Experts of a small language model.
Experts: 4 picks a token, a softmax router.
Training: a variant of Adam for the experts, 542M tokens, 8453 steps.
Below are experts of layer 4 (counted from 0) of a mixture-of-experts language model. Rows are named router (the router's row for the expert) and show model dimensions 0-255. Each number is 128 + 32 x the weight over its row's rms, rounded and kept within 0 to 255. Numbers have three digits each.
After each expert's rows: "mostly gets" lists some tokens that are sent to it at least half of the time; "comes after" lists some tokens at least twice as common just before its tokens as in all text. This comes from a sample of Wikipedia text that the model never trained on. Tokens count by the router's weight.

# expert 10
router:145078120065163168127144115140134133153082161159110095127134185149122049069112125103099149171123161134134115094172134079124097191148109140099140099138103190110101140128147094078168141107184143134110171168200113171090062168130162157131143107103074178111140112116122130134133154073167160147153159163122158148129070124144172104092119091139109115131158170087070128105081062160134171090138104152147133141175145070118165090159089153114115147108129142095157117140130149120136079144123158120111139130167127117119110072172141122092080123127043188074086095060124134138093147118127094130133108150138141160110075192173114090155105165112094158170098180108106210131102121083074192119129100131110183102102138084114063130114098133153091160058077145075154135125105158144099101126130079
mostly gets: "\n", " *", "|", " Nominated", "\".", " ="
comes after: "\n", " |", ".", ")", "==", " =="

# expert 20
router:134142105143103068156042164159137122114112144151153119134173136153112092165149133126122094155151184144131152204080142090170058134134150140153140167130094069153106173117168114214152153118140098065129157149115033144143111083131148125105150128136106165142121121127178165164096087120131126101149171069107121124127154165169101134142156088157100087117118177123119180112152078144169096102185124215132122143115135165112160080109083130180098151061135090100089159144112138125113111105170130126136116132088133101117109147172088124154114173133097126133150142160110132126049150154129116123123199133089140180174134159092139116124095173087144155123193193107150094184109152111085076168074126118111152115131046164104162098099085184089099099099129168078164092095143091156133124134083159
mostly gets: " −", " Jr", "Population", " Coordinates", " Turnout", " Phyl"
comes after: " ", "\n", " |", "|", " (", ":"

# expert 23
router:204096122111133085111095171156106111137141124141152126084137138149137147176121126113109057144149097082159092119110144139147120128143132148098180145106153080083116129056136089139098123088099114140084120165118142136148157117121101146136133106145089160128139163179152118162084137087162161080171089150068112094088156132065108029093191121119093115131124151102166169180128094162176175104129143129137143084062165126061108170085097171162110160083132076162131138146125143178136147066201115176162101068138189102143098112112161109124146160182152162138125092144114120126139127105130115164156190204136133075097081135099094097179108099068149129186160181148078168143123110076092114142066142120121159099108125115096142163137164158116117116123161159160159146097104132095111072117200110
mostly gets: " −", "%", " Votes", " Date", " Apps", "----"
comes after: " |", "|", "–", ":", ";", "---|---|---|---|"

# expert 25
router:129173129153141148137121206079105171066093105153121106165166147138099163129099183105133138073088125125184127097112114114148171104162185090106189089075168154108137069187131142103154119138143164133127145148058094105092143157136159125134075108091145118094120152135073142122113123135113129082125099140126108140151143087132132147173133150175032148167121067182164125157126133138149149130166110129190099081144113147151156202134112134152134107109098154083082157079103184126115138133097137104148191069186087076102159114156154144159136125131079139157134087163101109061120181129162080134160089058146128112131149101122130108149081153136084161152107134155158166126059193149098165107128132083123125099149104098137134163169118135084125131062192111080111115108090097101083185063103120
mostly gets: "″", "9", " km", "8", " century", "0"
comes after: "0", "9", "1", "2", "8", "7"

# expert 24
router:144097151100082109186143107104149160132100125115165156125145175160120123123101145093153151137122120102176131201145206208120104107116099143132056097096090115103080161119117160128153110161137184133149110125163134202125129091111059134156118111112158112161181120127138169091142161094146149133122155179166167163158152148136124184103093105155166132100192143183077100181128126124069161155104161152129133145156061171085127129104175111125123111089116134161134163216152181134077150134103151140137097118161126110128139140111109073120151105081139133101118069106138081163120066144124178170139126147160182160103111099072158135107130064097161114151092099134114103163171127110049054133085156164108171117174113079111123096167169115158101088098094152189191122168183127098095120139116118
mostly gets: " all", " some", " one", " many", " All", " several"
comes after: "\n", "-", " a", " of", " is", " one"

# expert 28
router:124131124083154133118119113192153104139130148158150168078120155138167155111125071179128106105129140157142069073111112098097112078123153096084180206068118074142121134147174134140156115126121095182165086129150126100184114088152087144137104115129096176088157193138108149160091152117177157105107119051100178114127092099143126151194126137150157143169172122197136137126140137112142115095168122170166157101127190089127112111103091144168151106105120101133124152139162170105165108107060094062143104043138161102159140122127145133132101127129188168129135139151138121127137161124171182167151107198119168143083065091100100108157121108118109105178137147169097095091086148118114150151100083118149070163074113116123091156130175124087068063065163112057120172160103159142170123084103088
mostly gets: " −", " AUS", " CZE", " ENG", " ITA", " •"
comes after: " |", "0", "3", ".", "4", "5"

# expert 7
router:090080085117215136084130086100127106093121139168096164102169153165150169147069169127074124184069101078221210149212104152168119086082087078090119132150130122160104182156063111113053138083105128098126106156164130123141132108174170145158118132120135139116116101138118124047140145124093119180140106169120127157101206157120142134078093173159105186149133155105119104133151139132129069148053086079094134106152157151136133104152161147121088148134078076102131152150127124124120139127130101089147081112165140117153156068086128173125141163165160092185125120096148144127138089154093165199154147125145144120130143126155106144051149127110129147153116143110156178109109039096154162140123104108152159135147095138075129142107162122101067118141144138090156145134130100136143157081162113
mostly gets: " ==", " other", " this", " film", "---|---|---|---|", " ==="
comes after: " the", " of", ".", " a", " his", " The"

# expert 27
router:097108153146113110114132100123105148118110082076126134068125126114139144080143079141155106136115084125104124081053194107216123106125147137078113162128186117161109137094154080169114121055138144088143192141128130113116078162117087101098114096181151171113115156129104181131104080141142141154124122159130133108148132185171114159170168134079145110186090141131148088101114127161161068127214085121138123101149049140131100168084136114106133088156119132163162158121068120123132152153141090195090080110056097167097088134105140207120119131107129164090133160161114115121126147152136095112145099112086101155172118061142093068071110075110116126170066094130085098142135125075100117106095096130165123175130166104123144172124132118091165157148113133148115125070176091171181200145182121
mostly gets: " S", " L", " D", " K", " F", " W"
comes after: " |", ",", " the", "-", ":", " of"

# expert 8
router:119107079085152065059164143106107099175106081119093097104112097130106119175114136158101111131141112139119134157107136100102164158149139125169155167165127136117168120104082126086087115143179137145131106150085152167133148151112121134152171130135132133058134187108137113106127177152162141059211113108101124175071107121156139117096095121195072152079173119118097117143175145127119122171177117089176090139118078100162179063064153125098087134212153068098137052138141117115165155156138099212187111102124067097081122115135142137077084082171143077175142171177177099143133098146116161114109079075156126066145141113123165127124130144162142066160136074143165128130123122100117128140125152189136111166171144164104119140068138062142113128076138132169136135149117117173121119150107100
mostly gets: " was", " The", " the", " is", " he", " it"
comes after: ",", ".", " of", " and", " that", " to"

# expert 9
router:137099098139109100109130115096063088125093163166081156093092119093160091127155108071163132080117168131066124114102109160098113104187093139127140116109124165122153111119081168120115129091106177138067069122125113173092138107199123137090133085124072121158097150175214120106127115167129103117176107057132117134073200102110096171122168114208123164058103157143184120116184145158092084194117127121095196122124144156107109091184165145082158099133141152152107136145157111131159091132130113167134173131065091116180135122176130108168074197080102167159144086121133158084153094095133119136146100124097060135120152072113136101128111158137107116082113111071094118143138186136133126172107093129166097146156130141094104105089096167150191162149133176132143132099098143126100167185126134
mostly gets: " (", " ", " [", " ", "_{"
comes after: " ", " |", "|", " in", " (", " October"

# expert 16
router:112161172098062163187106130120137147061084104137126179096173081138133174131126102160125155111076161167146144094124133123115107129207172066162119092091170125075142116108093129142143085165077142115126163062119151170113130143176129170126091128143132141086121127097161145138133134130087163135110082136154070131089120150066166099142102111124145180128133083145114156158131177078096087074177044065136096145148144174166141125133113156090153108102118198077129139154117138157129091133115131173147215186178135116121092144145111186111104127137093102142085128165119126122149173139117132146131071094143067115113159138077088117153156089162083162098171128069147159161134196204167119177109120108101121154118170111140154111116107151056153048130150167146158160122131108124102128143170133
mostly gets: "idae", " Genus", " Clade", "ensis", " Species", " Website"
comes after: "1", "9", "0", "2", "8", "7"

# expert 19
router:132149144131164174137156079177111184157097111118193154097139071114182108094147138177104151135115168180089101153135132101113120193131134128148115184198102158100194119089108086127149127134139106089165109140110119170068123121118057108160149159177124103135183100173069087108140130122148132182119121140131140107123129065050129112165153087159163108157199128137102144096116108123098200143152149167122167109086166116100067087121149075135119129155057174112078128152173094166100151088168150149130128153175112169138150109150167160133122128169151151154120112122130076110141137128134114102081113135161119099193167130169152166124118152159119109136126136118107092134169146102121175145123124102044133102198158098188103100084100140142182184164100092125105115200155133174128060081116095
mostly gets: " and", " but", "),", " &", " which", " including"
comes after: ",", "s", "ed", "\"", "ing", " such"

# expert 13
router:137094101106124162053117087127164125160183103169077140078114154137118123135179135141114134132117088145153053102118147162115174136179165138090148157074162111100143096141160084133138160070065070133125107116148086147135122090155098114119110125152155181130110141055061125174136111118163163114121129062079157110164078092144106152129110147127157118131148176083118191158139093142077077087144168113200153126095070130134166136170139113142151143168132121130080127087109131162164171147111084097132180141132127098092150150181207093160164133156088124160132093122096139083215175086140083143147126207150163082126140185111164102164112106109116121108112170130104124163110156090126089124109120135124064109118131092084121130153196187117100068085161157122170189164130110138137108114147147
mostly gets: "′", " =", "):", "°", " |", ");"
comes after: " |", ")", "7", "4", "6", "3"

# expert 2
router:113165127129140106120095132170094084166183127175215183149198171166115182170105104083105070107192143138143148141099139081188113139155184124106155077101144122116109109168119148177186182123124159144124155148143157056144093128097125137070122087089120149066092187069067087151106162092118124090120126102152163132173179097149086152192090075152107106142145109161159144074183100106091149112132153127142102088165156132109093124127112135137164168116111153146096166132133184135170071122119128078115084109175093127121071129096117150100077093133122158167205121091089175156101152089111110133150151144097146108094167128134119136127150134122121142123103181148128166095074165138090109096155080106147087107165170146118067139174134149131141087106138082128162102071140130140155114068136116
mostly gets: "first", " Pts", " six", " eight", " seven", " Ret"
comes after: " ", "1", " |", "2", "3", "4"

# expert 26
router:086057140098124118152117125096165034098165143113113114105083127126156093098131163129149119170094087165141147119143140144119112088089156133088084109139102142119079147114148140148140191134106154104152155160095145129086124093150111128143090123074204097133130196174108120132154143110152110104153121140168141175107187175110118082161124140119194161110150123117139137093116158184136052125114104102124097125137210131065127119136195161132124135108087106131114173114105148140102139126140189133082070176123085138152134124071142151134124201091140078151114105169123168129071097175122134155134165157112154112155095139160101209125090106084124189136118141159152182117210088146122075148125183169092197131161143172126149076060164121068090062137107151144151118139135082108120086108098151
mostly gets: " film", " second", " km", " round", " area", " government"
comes after: " the", " a", " and", " The", " an", " his"

# expert 1
router:139096105092096130093141152154103074113151110185115216122180070134145111105170108129089144109118136156138131129149118132119128111042097156128147171139104137196133149113077193158124082119122141191152135125034087120108176176162192158164125103143102193186157132146106155094171095090099160125086118155129129085128156168142131103176130109168106120141151077173111088156099130131149115110100093099093148105108092130111136155154150105095144153086126163125084193167146127130125172132124096097132133144178136142073133088112074114193155159154134127068065099087188136121126117171128082104153156077134132123192131118127109110137103161167139169133116099140165165109158150093074185097162179087078110170143073162085109099136106060128152173154153102109136108082145142172176122097096084
mostly gets: " after", " during", " when", " while", " where", " until"
comes after: ".", "1", "0", "2", "9", " In"